Weights of a small mixture-of-experts language model, trained from scratch on English Wikipedia.
Training: a variant of Muon for the experts, 3873 steps.
Below are experts of layer 7 (counted from 0) of a mixture-of-experts language model. Rows are named router (the router's row for the expert), gate (a neuron's input weights, with its number), up (a neuron's input weights, with its number), down (a neuron's output weights, with its number) and show model dimensions 256-319. Each number is 128 + 24 x the weight over its row's rms, rounded and kept within 0 to 255.
Before each expert's rows: "gets" lists some tokens that make up at least twice as much of what it gets as of all text; "comes before" lists some tokens at least twice as common just after its tokens as in all text. This comes from a sample of Wikipedia text that the model never trained on. Tokens count by the router's weight.

# expert 2
gets: "\n", ".", " |", ")", "==", " "
comes before: "\n", "|", " |", "==", " ", " The"
router [137  83 138 103 111 104 181 120 186  88 146 131 124 132  96 108 125 144 105 116  68 156 131 145 113 155  94 129  91  83 144 138 132 118 147 172 112 143 124 108 135 196 144  89 192  89 170  81 106 140 163  86 157 119 154 152 129 145 170 146 150 107 119 167]
gate7 [133  91 141  66 133 154 100 114  94 119 138  95 108 139  78 157  87 109 128  90 137 144 121 121 151 122 143 129 108 103  97 114 132 115 156 158 100 125 110 132 129 135 167  77  94 191 115 137  75 153 119 113 125 122  83 119 121  81 149  64 108 159 155 108]
up7 [ 83 104  85 101 103  93 135 151 123 105 153 143 101 151 125 137  82  94 149 114 129  89 181 106 131  76 135 201 107 116 120 115 117 134 113 110 102 133 134 131 118 155 104 135 112 114 163 103  97  95 131 104 139 123 118 119 129 108 112 104 134 101 118 125]
down7 [174 152 144 152  97 136 119  99 143 131 107 171 102 143 155 146 111 154 166 118 109 140 140 146 120  84  93 135 106 126 115  87 175 159 168 117 153 148 144 123 131 138 125 132 128 144 139  97 160 127 170 143  99 152 160 136 157 150 152 165 190 147 164 155]
gate8 [137  93 115 106  91 138 107 113 127 122 142 114 103 126 113 143 128 126  93 128  86 134  82 108 161 132 122 110 103 130 149  79  98 144 114 126 164 138 109 130  91 170 125 134 138 151 128 132 161 136 119 165 100  89 118 106 108 138 135 158 152 118 161 163]
up8 [137 112 108 129 166 137 162 108 108 153 151 127 138 150 142 109 190  74 137 113 146 118 125 121 149 106 123 133 134 120 136 126 116 101  96  99 165  55 168 149 158 142 153 153 149 109 100 166 108 142 115 135 169 143 140 133  89 135 153 115 145 136 173 147]
down8 [150 136 125 156 119 110 118 148 143 123 122  90 151 155 145 106 142 167  98 142 138 118  77 137 130 143 114 108 127  94 153 149 139 138 172 128  91 117 142 143 153  90 130 132 148 103 116 134 139 138 132 126 129 123 162  91 124 142 122 114 101 159 119 154]
gate9 [111 155  94 132 128 113 106 129  99 137 176 128  96 137 170 141 115 162 142 141 127 149 107  71 169 157 111  97 157  84 162 155 126 138 113 114 107 150  99  87 121 123 144 104 113 137 177 135 138 102 108 121 105 109 181 129 111 134 154 147 112 110 164 145]
up9 [128  85 100 168 117 130 125 136 122 126 113 129 167 126 139 154 118 135 135 162 135 119 117 129 137 149 156 121 113 113 158 116 139  85 149 126  95 151 101 117  83  94  95 110 153 134 159 165 140 101 148 135 107 139 145 150 137  69 129 136  93 141 127 132]
down9 [135 124 148 111 118 107 150 138 101 121 171  89 156 109 114 124 110  77 160 115 114 146 124  99 155 168 168 149 113 145 115 111 163 141 154 145 112 113 172 121 122 104 151 141 121 102 142 173  98 111 120 144 129 122 119 147 130 120 148  80 139 101  43 168]
gate10 [134  85 127 134 120 133 165 122 146  92 145 157 156 167 108 151 147 123 128 158 112 169 150 172 132 127 117 185 138 168 146 130 114 156 124 104 105 118 133 104  74 100 134 114 147 122 173 139 146  95 108 139  83 174 106 156 142 158  88 150 118 105 123 130]
up10 [155 155 167 154 134 181 126 131 152 139  89  92 104 159 105 116 135 133 113  94 184  97 133 100 132 132 166  74 125 103 140  97 170 114 139 181 138 101 139 153 145 163 120 149  96 202 137 144 115 143 124  95 139 141 153 137 138 135 154 117 144 106 122 119]
down10 [165 147 121 113 116 146 142  68 163 114  99 159 121 110 136 143 136 116 136 117 198 140  92 124 121 140 105 114  69 180 137 104 130 112 112 113 137 154 110 127 120 110 124 115 131 127 161 147 119 152 164 122  95  88 122 158 122 111 160 123 125 111 109 165]
gate11 [128 172 147 139  97 138  88 133 162 162 127 147 155 121  79 144 172 144 114 154 143 106 117 112 134 157 155 141 124  93 106 138 136  46  94 145 135 132 124 130 174  90 133 135 120 108 132 129 119 133 124 141 143 150 109 125 135 122 106 128 127 178 112 162]
up11 [140 124 135 137 113 121 107 102 157 110 127  88 124 159 104 140 126 160 143  99  93  71 148 110  72 142 151 103 105 130 160 142 102 140 134 141 144 107 124 121  66  59 175 117 161 121 130 133  90 177 152 104 118 109 161 138  93 113 101 132 162 171 129 139]
down11 [157 126 158 117 115 153 132  83  94 177 129  85  96 127 133 144 117 125 131  89  88  96 153 138 141 153 180 131 159 140 138 136 139 140 106 123 102 154 155 166 145 101 140 106 126 102  36 118  90 145 150 139 126 105 141  86 169 100  92 185 110 141 112  72]
gate12 [182  82 134 115 167 100 105 151 120 126 167 131 114 149 182 157 147 153 126 160 124 109 125 133 111 174 162 134 164 142  83 145 151  86 114 130 189 109  93 169 147 115 156 164 129 110 140 136 140 137 106 142 100 138 156 125 108 105 145 150 161 127 144 131]
up12 [159 168  94 130 133  79 138 145 132 120  89 113 112 102 112 142 137 128 155  89 108 126 122  88 123  87 143 121 155 135 152 115 169 150 148 102  84 106 177 156 149 155 138 102  80 151 135 130 123 116 146 147 130 145 104 101 112 152 118 148 126 181  78 128]
down12 [137  82 110 108 163 133 161 136 168 105 150 140 139 157 126 128 153 132 112 146 171 126 145 131 130 159 126 145 104 121 111  74 139 151  94 116 141 107 112 108 120 100 126 124  89 152 150 140 116  92  95 119 165 115  88 119 118 160 133  87  98 130  82 134]
gate13 [156 166 111 163 126 151 177 120 202 158 127 110 134 111 142 129 126 148 142 153 118 135 117 131 155 132  98 138 125 134 164 133 170 141 129 137  66 166 167 153 147 117 136 125 159 137 182 128 126 213 139 146 122 127 116 120 132 163 113 111 146 131  98 102]
up13 [138 119 109 133 152 156 109 123 130 102  83 106 168 153 204  99 156 144 114 121 141 144 109 124  91  85 136 152 154 126  87 137 127 177 143 155 184 112 162 119 122 141 111 172 122 113 154 104 125 162 127 141 120 189 110 154 133 113  90 120 147  78 168 125]
down13 [106 152 121 120  94 151 125 114 117 108  94  97 110 126 158 124 129 150 144 152 135 125 141 127 131 133 127 134 108 189  98 125 157 135 137 160 132 136 106 121 112 118 130 159 120  89 139 111 154 106 167 153 122 118 107 123 124  97 167 126 110 144 130 150]
gate14 [131 106 163  96 143 146 153 161 132 111 109 113 114 112 142 146 155 148 114 167  84 145 150 111 131 102 127 174 117 131 120 132 134 118 141 134 141 132 122 154 120 112 169 137 145 123 134 143 101 124 128 122  91 158 114 125 116 136 155 157 153 114 121  80]
up14 [ 94 110 149  96 145 131 121 122 159 103 125 153 122 141 129 134 165 133  62  74 135 174 161 136 129 104 114 122 118 123 134 150 120 110 109 168 162 143 121 139 156 101 156 174 101 126 147 143 107 133 177 110 121 122 108 142 117 122 114 150 126 149 139 115]
down14 [122 126 138 160 142 129  93 112 116 178 169 102  88 104 156 112 105 135 184 121  96  97 116 117  99 116 121 138 130 124 108 128  64 118 121 103 146 117 132 119  87 124 131 128 132 165 166 144 152 128 124 130 135 114 121 147 127 129 147 135 156 103 148 128]

# expert 10
gets: " |", ".", " 0", "–", " 1", "%"
comes before: " |", ".", " 0", "0", "%", "1"
router [186 121 142 129 146 108 155 119 167  93 131 146 111 121 113 128 140  84 148 134 123 153 128 111 114 121 120 124 125  67 134 125 143 108 127 127 110 162 125  95 128 130 148 132 137 129 106 133 127 111 119 150 142  82 112 155 134 131 140 135 106  87 119 114]
gate7 [103 135 117 122 148 135 122 148 107 152 140 154 114 133  77 114 118 132 141 150  88 172 162 177 119 125 140 138 168 137 145 120 105 126  97 116 125 138 121  94 153 123 140  80 165 124  90 151 123 163 169 132 143  96  77  97 127 137  67 148 129  94 138 115]
up7 [132 128 134 171 120 111 157 151 100 144 116 106 143 125  93  81 140 130 108 143 110 119 157 111 141 150 116 124  99 115 159  88 175 140 116  97  89 166  86 159 121 120 159 129 111 137 157  98 134 120  95 113 120 118 137 118 120 118 138  69 128 121 100 116]
down7 [115 148 120 173  95 159  98  91 167 117 163  92 118  99 107 118 117 150 117 125  96 126 118 160 134  73 109 169 121 135 109 133 130 148  95 146 121 101  94  97 135 156  88 128 116 174  86 142  93 122 137 154 144 102 131 116 105 129  94 131 150 125 176 113]
gate8 [161 156 111 113  98 100 158 160 100 119 113 118 122  97 111 106  62 110  83  85 130 118 127 156  97 116 123 109 159 154 126 106 119 109 143 117  77 128 107 118 120 132 121 135 136  93 112 126 146 106 150  90 122 155 126  88 134  70 137 187 119 140 110 138]
up8 [121 144 129 110 130 128 198 113 155 163 166 134 169  70  99 144 122 137 141 131  88 143 135 149 122 141  93 113 125 128 153 154 180  80 138 127 139 150 106 152  84 174 129 122 105  88 107 148 102 128 115 143 130 120 122 139  80 143 110 118  79  95 122 116]
down8 [135 182 132 149  72 156 116 141 121 134 118  85 134 143 147 148  99 140 121 116 157 113 134 107 110  91 142 164 131 138 120 163  92 133 114  79 131 172 140 117 122 133  91  75 140 123 119  88  83 127 130 152 146  64 134 122 118 107 119 136 125  96 145 151]
gate9 [197  95 130 104 133 124 104 109 112 149 104  84 142 113 131 117 157 152 155 124 170 151 112  98 105 147 145 182 170 146 111 102 151 115 126 109 100  87  91 120 139 169 112 113 136 141 116 160 124 138 117 119 116 132  99 139 196 162 122 171 157 118  82 135]
up9 [147 160 121 124 152 156 121 105 120 142 119 144 125 110 147 120 104 166 144 166 136  96 110 136 144  89  92 117 134 153 149 118 173 190 127 119 132 103 117 135 182 141 152 128 107 139 145 115 133 119 144 123 140 180 144  96 125 173 140 118 146 147 153 127]
down9 [113 139 142 136 113 107 131 141 179 108 132  70 155 134 112 128 170 156 179 136 116 184 127 188 173 123 122 106 146 118 143  86 148  99 134 178 134 116 127 154 118 140 101 126 144 112 136 138 101  98 113 117 156  94 168 131 104 122  93 121 105 122 134 104]
gate10 [135 123 129 150 154 104 157 151 132 182 148 136 104 138 127 133 144 131 137 136 138 125 104 142 126 125 116 103  95 135 123 110 118 134 121 104 110 124 110 112 165 116  98  94 134  96 121  89 125 109 133 114 128 142 137 122 176 132  70 115 174 121 122 163]
up10 [153 144 130 148 129  98 162 146 113 129 140 168  94  95 144 129 138 121 105 141 113 123 120  74 131 141 124  99 152 134 146  98 123  88 109 122 140 117 131 142 119 111 140 148 123 127 128  96 129 144 151  84 140 135 148 137 135 103  98 117 163 151 170 159]
down10 [152 120 133 123 129 135 132 113 119 122 160 134 129 133 119 102 115 114 127 127 134  50 103 111 104 141 147 129 134 101 108 123 124 116 109 156 123 135 104 121 116 158 119 146  89 127 105 118  91 145 115 121 100 150 129 129 121 137 160 135 169  99  97 127]
gate11 [146 138 121 136 175 142  94  93 117 146 129 144 127 166 125 118 168 131 122 122 129 122 139  93 141  95 137 161 129 112 133 160 118 124 125 150 160 145  94 137 140 170 154  85 110 155 133  73 135 108 129 109 150 100 110 166 132 138 123 100 144 100 170 120]
up11 [142  79 115 143 106 150 120 123 149 122 116 159  99 123 116 117  92 129 115 120 123 165 162 144 138 126 128 143 131 155 134  89 169 153 163 135 173 113 123  98 106 143 132 149 130 111  85 152 129 105 130 122 157 132 170 109  80 123 118 108 113 126 112 124]
down11 [113 149 134  89 101  94 133 142 151 137  48 125 139 129 151 146 100 113  91  80 125 133 108 122 166 125 147 120 117 102 162 123 115 148 163 146 147 114 128 120 114 140 135 129 168 169 130 156 126 153 148 113 124 128 134 136 147  93 107 129 130 119 109 136]
gate12 [129 119 119  93  98 132 123 124 143 152 111  96 125 113 136 105 154 140  80 120 185 134 156 114 113  97 116 121 125 115 125 163 137 139 151 101 158 129 153 119 154  89 129 117 149 146 168 117 103 143 148 131 124 150 140 103 102 151 115 166 143 110 156 167]
up12 [ 99 109 112 113 152 142 131 120 126 177 110  81 107 141 143 113 145 114 133 136 116 119 142 118 131 136 174 147 127 128 160 120 183 125  96 138 119 134 137 135 122 116 111 150  85 133 119 104  98 173 139 129 143 116 118 111 121 107 120 126 147 158  96 117]
down12 [154 159 115 114  95 120 105  80 138 118 146 143 123 101 154 130 127 136 134 114 184 131 112 160 148 127 138  86 160 117  76 125 114 151 141 147 138 147 133 131 209 184 166 110 178  76  79 122 110 156 121 137 135 165  84  86 138 158 106 147 128 132 133 116]
gate13 [115 134 124 160 134 154 140 105  95 135 106  94 144 125 116 126 162 164 119 156  92 138 172 131 121 107 167 102 174 148 100 114 162 138 123 114 160 133 112 183 154  95 142  97 116 104 154 134 110 125 161 151 134 136 136 116 148 160  94 109 145 128 118  79]
up13 [118  85 135 104 133 140 132 159 158  89  98 129 111 136 120 119 104 134 140 111 128 135 153 105  69 137 152 130 112 125 105 104 146 130 118 170 148 107 141  92 142 146 137 147 152 186 109 148 128  72 128 122 110 132 157 160 136 126 120 162 146 133 177 103]
down13 [119 110 116 126 124 115 126 109 123 134 116  92 120 124  74 140 165 142 127 113 114  89 130 134 168 150 102 119 111 138 133 105 113 119 129 116 121 106 118 139 107 158  86 110 163 160 141 138 136 152 119  96 167 125 127  80 117 156 144 118 146 116 109 170]
gate14 [135 142 120 140 156 124 168 156 121 105 182 147  76 137 145 113 107  99 126 117 116 137 105 136 154 127 112 123  95 123 104 135  86 130 162  89 143 119 143 114 166 146 129 116 147 163 146 148  98 170 125 109 141 137 119 169 107 166 163 124 149 107 105 113]
up14 [126 129 143 126 129 133 141 106 177 120  89 137 171 150 134  79  93 160 158 142 145 123 106 141 175 154 141 101 141 103 154 128  84 117 139 157 110 132  80 143 117  85 160 119 115 127 148 111 106 143  92 135 127 169 138  88 122 139 123 135 152 157 162 142]
down14 [153  99 129 118  92 136 121 158 132 101 118 126 158 116 137 136 126 114 149 122 145 107 161 162 136 125 134 161  88 145 156  90 115 158  99 128 107 138 134 142 123 170 114 118 153 119 116 142 155 118 147 140 134 116 130 138 108 116 145 133  96 143 108 167]

# expert 9
gets: ",", " the", " to", " and", " was", " of"
comes before: " the", " a", " was", " his", " he", " that"
router [123 127 151 120 134 131 171  71 111 123  98 166 144 159 126 128 181 136  91 132  88 104 134 149 146 156 106 109 133 107 140 130 150  86 157 108 103 172  98  94 135 141 162 143 131  97 147 111 133 145 170 115 146 119 136 154 120 146 164 162  98 128 115 132]
gate7 [ 89 156 103 127 152 134  97 110 155 131 129 163 151 122  94  97 130 163 140 138 177 115 161 155 180 119 116 132 127 141  81 130 110 137  89 138 171 129 142 171 127 121 158 119 107 117 118 144 135 134 129 123 166 146 123 125 101  97 151 127 185 116 108 110]
up7 [133 129 123 109 148 117 186 130 160 126 171  91 144 122 149 159 118 128 145 116 151 139 100  95 110 101  98 141 119 154 110 135 151 114 148  58 144 122 132 174 132 179  95 125 137  80 139 142 114 156 136 153 138 121 135 133 108 139  98 107 118 138 141 101]
down7 [101 181 112 145 129 110 103 108 136 140 164 119 144 125 131 133 139  66 128 149 135 142 140 118 110 135 152 109 141 132 133 131  90 107 118  93 108 139 118 122 118  97 135 104 112 109 129 121 133 133 112 112 111 121 109 107 144 126 103 134 126 135  81 180]
gate8 [127 139 133 118 115 111 132 123 124 112  99 160 113 135 113 141 125  98 126 140 127 151 145 143 131  88 126 149 126 147 111 137 123 108 119 156  84 137 129 160 137 116 130 163 120 122 118 125 144 125 159 110 146  93  83 136  79 100 116  96 127 129 103  92]
up8 [138 123 169  88  96 120 129 121 108 109 127 119  99 127 135  84  91 160 149 141  85 141 169  73 131 115 123 153 181 118  74 150 116 166 128 124  99 134 179 138  94  71 121 110 111 131 134 198 116 140 137 113 100 128 126 151  92 105 122 113 128 153  85 120]
down8 [128 106 113 155 143 111 213  69 138 151 127 113 127 144 155 116 137 158 140 107 141 151 132 124  81 141 171 115 170 112 161 103 135 108 141 143 153  95 100  89 164 109 157 162 151 133  91 137 166  86 143 109 159 143 135 147 131  77 155 152 139 133 156 108]
gate9 [112 145 105 153 152 131 125 171 143 104 155 137 123 112 138 161 124  99 112 137 124 125 166 123 151 138 140 140 126 167 110 128 164 143 132 132 176 124 109 112 120 126 118  93 128 108 139 133  85 116 149  89 143 155 169  93 160 104 149  78 140 122 108 126]
up9 [ 71 120 121  95 118 148 162 126 124 128  92 150 128  82 133 126  92 138  98 114 119 136 110  90 154 123  86 131  96 168  92  67 119 116 136 148 153 135 110 154  54 131 124  97 116 107 141  78 142 110 168  76 122  89 154  68 113 113 130 109 115  96 118 119]
down9 [160  93 159 106 102 162  85 154  87 125 116 138 131 130 101 120 111 150 115 107 125 106 156 142  63 146 114 114 152  99 114 167 117 118 119 120 105 126 149 189 108 123 137 132 146 154 123 107  81 145 151 137  92 154  94 179 146 108 137 123 186 102 120 112]
gate10 [134  66 125 151  88 159 133  97  96 143 169  85 115 123 166 130 197  96 118 133 122 114 122 149 163 115  71 171 141  97 109 119 167 158 143 166  99  85 131  99 107 154 118 149 131 124 121 118 147  98 108 127 112 138 111 129 132  63 202 133 158 147 130 141]
up10 [141 136 164 142 119 126 153  91 118 148  94 147 136 134  95 141  93  84 160  82  79 170  85 127 139 138 118 132 112 142 107 153 121 172 107 196  89  70 180 102  94 101 114 133 146 110 129 142 109 132 120 144 154 123 113 131 119 123  94 105 124 104 114 122]
down10 [159 102 164 162 128 154 134 136 139  95  39 118 179 135 156 137 115 103 176 114  69 115  88 164  86 143  87 121 120 148 101 148 154 137 108 140 146 132 113 121 120 104 100 122 152 150  93 151 114 168 154 125 112 150 134 126 110 118 121 117 118 142 153 122]
gate11 [ 88 126 117  77 138 109  97  83 119 126 131 155  74 129 142 117 130 127  89 140 115 109 148 132 137 116  87 133 132  99  88 150 174 116 145 109 119 138 115 124 134 115  83 135 141 111 123 147 131 164  80  99 130 101 143 155 169 154  76 126 127 130 152  98]
up11 [137 139 103 119 102 140 100 169 130 114 100 138 128 139 169 101 101 118  86 125 121 130 121 112 102  79 144 149 103  95 167 105  88 125 107  98 102 190 119 122 135 155 122 153 113 167 160 109 133 118 114 122 172 117 161 154 111 119 133 148 134 160 128 125]
down11 [132 135 144 117 141 137 122 112 100 110 156 172  87 127 127 132 146 151 121 129 142  97 157 178  95 131 117 153  94 140 130  78 145 114 170 117 143 131 122 132  97 138 157 105 125  89 112 149 138 162 133 116 137 104 136 150 100 128 123 113 134 102 112 167]
gate12 [134 101  93 159 125 138 102 134 140 174 140  95 132 157 143 142 148 129 147  92 136 155 138 111  74 122 135 109 118 134 134 165 120 149 132 112 135 136  96 114 138 137  91 107 155  80 145 191 159  93 142 168 145  94 140 153 127  95  93 111 111 126 134 115]
up12 [103  77 122 118 118 116 127 124 106 122 135 148 136 138 180 108 141 153 119 112 137 149 153 114 141 136 125  93 118 120 104 124 141 131 150 133 146 104 127 115 141 119  95 150 120 141 156 117 129 140 126  88 132 171 143 160 121 155 164  83 125 110 144 119]
down12 [112 156 118 146  82  79 137 131 131 151 137 147 113 136 114 104 147 112 106 185 136 128 118 175  95 139 135 130 152 121 142 108 120 155 118  87 168 133 122 136 127 121 119 106 150 133 124 125 161 100 111  96 126 134 128 130  94  96 126 154 121  76 132 119]
gate13 [136 112 156 158  99 102 131 130 144 141 108 133 151  98 151 114 164 104 194 131  95 126  86  84 115 159 131 135 169 134 138 109 117  86 121 130 133 176 143 127  70 152  65 128  61 151 144 164  97 145 138 145 148 136 131 156 132 127 101 154 147  83 138 127]
up13 [146 146 109 141 122 115 176 122 130 138 160  72  91 139  82  93 149 121 106 116 105 130 169 125 114 130 123 145 133 142 164 138 149 136 122 120  93 125 117 156 150 101 152 133 157 155 169 101 146 166 191 121 139 104 136  64  76 166 121 112 114 137 155 123]
down13 [142 148 111 129 139  79 145 147 158 136 136  96 174 110 144 142 147  76 131  86 172 117 154 128 148 138 142 131 150 144 141 129 126 159 134 117 114 133 122 175 163 100 150 105 153 149 128 116 166  69 193 126 148 115 120 124 131 105 132 130 115 151 146 107]
gate14 [ 88 148 118 119 109 131  97 132 155  73  94 119 177 129 178 158 125 106 156 147 123 136 128 125 128 118 171 133 154 133 118 142 121 136  96 137 125  94 147 145 139 141 144 122 136  67 154 145 134 125 124 172 157 150 114 139 152 102  89 117 170 111 118  91]
up14 [ 88 170  88 105  85 169 203 139 135 144 129 115 142 164  73  97  87 135 107 179 151 137 149 137 155 164 122 137 143 173 155 149 110 142 144 131 143 116 172 127 113 153 149 136 129 129 130 155 122 118 145 149 111 132 113 103 110 148 142 106 115 137 168 102]
down14 [145 137 117 131 122 132 135 124 125 158 141 112 177 155 148 125 126 113 144 110 144 116 134 142 147 165 138 111 106 171 126 133 119 128 138 147 161  93  45 140 153 114 145 125 157 155  99 124 111 162 134 111 122 124 119 142 138 119 102 103 200 160 143  94]

# expert 8
gets: " |", "-", "\n", "|", ":", ";"
comes before: "-", ":", " |", " ", "|", "="
router [ 80 140 143 162 139 141 132 119 115 108  92 154 176 123 141 169 126  96 104 102 125 127  78 157 135 135 132  90 126 166 143 135 137  96 114 110 118 150  97 131  77 168 122  84 168 116 100 114  83 127 169 194 125 134 137 104  95 135 165  91  79 135 121 125]
gate7 [161 133 128 124  87 158 132 154 143 128  99 139 154 104  98 121  99 123 157 159 136 103 117 135 140 134 133  66 131 108 129 111 130 100 124 163 160 133 115 133 133 174 112 179 153 169 138 119 133  83 102 189 114 123 121 132 107 139 146 154 108 157  89 131]
up7 [ 87 129 153 127 169  81  88 122 139 123 111 118  99 132 139  86 138 111 121 147 107 129 121 108 104 154 122 104 131 142 136 147 130 137 100 115 139 143 138 117 127 136 116 167 123  95 118  76 140 133 127  90 159 115 144 114 119 130 137 112  99 132  81  92]
down7 [110 103 149 100  68 126 143 124 129 152 138 109 146 149 107  83 122 131 138 116 131 119 112 146 137 186 133 138 178 147 116 143 132 172 140 143 146 119 147  98  95 141 112 121 111  91 120 100 134 118 123 161 128 130 125 128 141 164 146 112 130 141 150 132]
gate8 [151 148 103 152 155 187 133 138 160 101 128 170 132 124 120 146 119 123 122 154 113  90 118 122 174 117 108  90 153 118 144 160 175 106 174 119 137 120 151 115 167 145 124 142 138 153 131 105 137 143 146 140 150 113  95 157  90 100 132 146 165 110 154 100]
up8 [153  92 143 165 162  96 115 144 117 120 151 123  86 152 141 160 129 153 113 146 122 158 164 152 144 114 126 136 179 133 169 168 128 121 166 120 142 125 150 110 120 133 119 158 161 138 191 142 134 171 144 121  89 124 155  97 127 118 108 171 133 130 128 121]
down8 [108 144 124 124 123 125 145 131 121 137 111 124 114  98 171 140 150 118 126 113 164 159 162 125 153 119 155 149 142 114 107 104 144 129 116 103 141 116 180 129 177 105 138 137 162 140 123  95 132 127 134 153 135 132 153  93 135  95 117  97 138  97 128  97]
gate9 [121 124 128  92 140 127 123 129 152 159 134  72 162 112 172 117 128  89 147  75  84 123  83 159 137 134 119 144 129 130 149 128 111 145  96 137 109 104 125 135 137 144 166 143 122 112 146 132 150 115 132 133  90 119  90 122 156 122 111  98 106 141  87 151]
up9 [136 144 133  97 145 115 148 118 110 164 103  78 127 165 140 123 108 104 127  59 154  97  93 167 131 148 132 164 127 162 175 122  79 136 121 153 128 134  93 148  69 154 133 144 140 105 136  94 132 134 151 130 106 132 122 106 122 147 145 108 144 140  51 173]
down9 [117 120 114 123  81 178 142 171  93 143 127 139 120 133 162 140 118 121 139 121  60  97 105 131 156 158 130 163 158 163 101 120 122 154 123 133 106 146 149 139 155 118 149 123 147 118 159 118 111 110 153 112 125 150 133 128 182 105 120  97 140 136 156 127]
gate10 [144 117 124  83 163  53 118 132 111 157 106 128  97 147 149 136 113 135 145 145 131 123 166 132  98 130 187 129 186 116 123 132 146 125 113 177 117 119 123 117 112 146 116 165 157 168 131 136 167 130 120 130  80 112 139 155 132 127 154 130 114 156 158 141]
up10 [147 131 128  94 136 156 142  97 112 132 113 122  90  91  97 109 149  97 105 115 111 149 137 135 135 151 145 183 120 131 151 160 100  69 131  90 120 129 143 110 164 108 123 158 138 111 125 139  96 172 167 150 100 152 112 148 172 155 103  92 144 116 132 150]
down10 [106 145 148 136  87 134 100 154 180  88 147 152 137  89 137 146 153 133 114  72 132 157 132 111 113 153 150  83 107 133 103 123 162 119 170 144 136 133 172 104 128 142 172  59  55 173 139 135 124 119 146  97 131 111 149 151 136 118 129 198 124 136  97 133]
gate11 [120 116 130 157 113 143  91 170  92 115 124 172 147 140 175 108 164 109 138  90 113 148 156 171 111 143 158 167 101 117 106 145  97 119 116  89  99 144 145  80 126 184 113 124 133 144 132 157  93 142 154 131 138 125  91 151 144 128 121 121 165 151 118 127]
up11 [ 99 161 126 165 134 114  86 113 162 134 110 147 138 100  98  92 132 119 159 138  99  93 131  97 148  92  91 119 129 107 160 136 115 145 127 135 136 120 135  90 142 106 100 178 166 111 133 107 147 160 130  59 155 150 164 113 153 135 151 158 156 111 134 114]
down11 [112 110 164 111 126 131 132 110 111 151 102 136 127 112 123 117  97 102 120  92 142 104 138 134 129 175 120 128 120 161 167 160 161 132 158 124 107 174  78 159 128 139 103  86 149 120  90 148 141 181 114 135 134 145 156 144 157 150 162 152 120  86 100 164]
gate12 [118 126 130 139 157  96  93 159  69  90 108 133  99 123 132 112 151 125  91 138 130 152 128 144 104 138 138 121 144 144 152 140 114 117 158 134 157 143 136 166 101 112 175 118 161 115 126 118 136 170 106 124 144  75 119 129 131 120  98 161 144 111 145 161]
up12 [145 177 105 152 103 116 149  94  77 158 139 144 158 108 123 152 106 170 139  97  82 115 105 140 155 121 120 107  95 125 174 141 124 112 110  76  96 113 144  87  78 152 118 178 149  74 149 139 126 141 147  98 105 159 135 126 131 110 138 141 151 182 137 113]
down12 [119 118 151 120 152 113 137 147 174 120 129 140 115 146 107 146 115 123 148 128 131  82 105 130 162 121 127 114 146 134 179 114 123 109 124 168 135 133  94  96 162 165 116 171 105 153 154 165 100 131 124 115 144 147 132 152 150 157 109 118 148 129 133 144]
gate13 [205 109 130 171 106 108  82 121 150  91 157 116 142 121 135 151 116  79 123  86 129 120 139 141 110 142 181 131 133 162 118 154 100  94 125 154 163 101 129 146 106 158 137 121 141 180 116 153  86 139 105 123 155 135 100 133 113 153 113 110 138 143 112 105]
up13 [122 134 116  99 117  72 107 120  94 112 114 145 147 117 164 110 106 115 140 126  98  93 130 101 125 116 152 152 104 132 103  93 109 124 145 134 107 121 135  88 100 149 141 177  84 111 157 147 123  42 138 152 157 154 124 138 111 134 137 145 129 126 110 105]
down13 [166 175 150 124  83 133 131 130 135 102  96 114 154  95  62 132 132 131 142  83 143 120 134  94 123 107 125 125 167 126  98 140 100 104 128 145 130 102 121  90 165  85 128 109 149 107 123 123 121 161 144  97 125 119 112 160 123 123 112 159 154 136 118 146]
gate14 [156 108 162 106 164 137  66 106  98  65 122 165 153 120 157 106 124 113 125 140 117 125 101 143 139 105 130 153 182  79 104 115 126 120 158 124 167 124 134 148 129 162 114 110  97 159 156 136 152 127 120 167 140 133 119 122 139 117 169 130 166 108 134 125]
up14 [150 121 133 135 158 122 135 104 166 127 148 129 105 137 119 135 110 121 117 129  99 159 134 155 114 157 134  96 140 139 128 126 128  83 162 124 103 117  88 120 152 131 123 103 101 142 126 139  90 108 138  85 110 143 137 127 115 146 106 126 145 175 166 147]
down14 [116 137 125 121 128  94 134 143 109 142  99 120 133 124 148 154 126 157  72 120 113 128 100 105 130 105 110 154 122 106 175  97 162 106 118 105 112  81 129 143 105 119 110 119 154 118 157 133 144  87 123 156 115 138 119  84 149 141 135 134 140 184 153 125]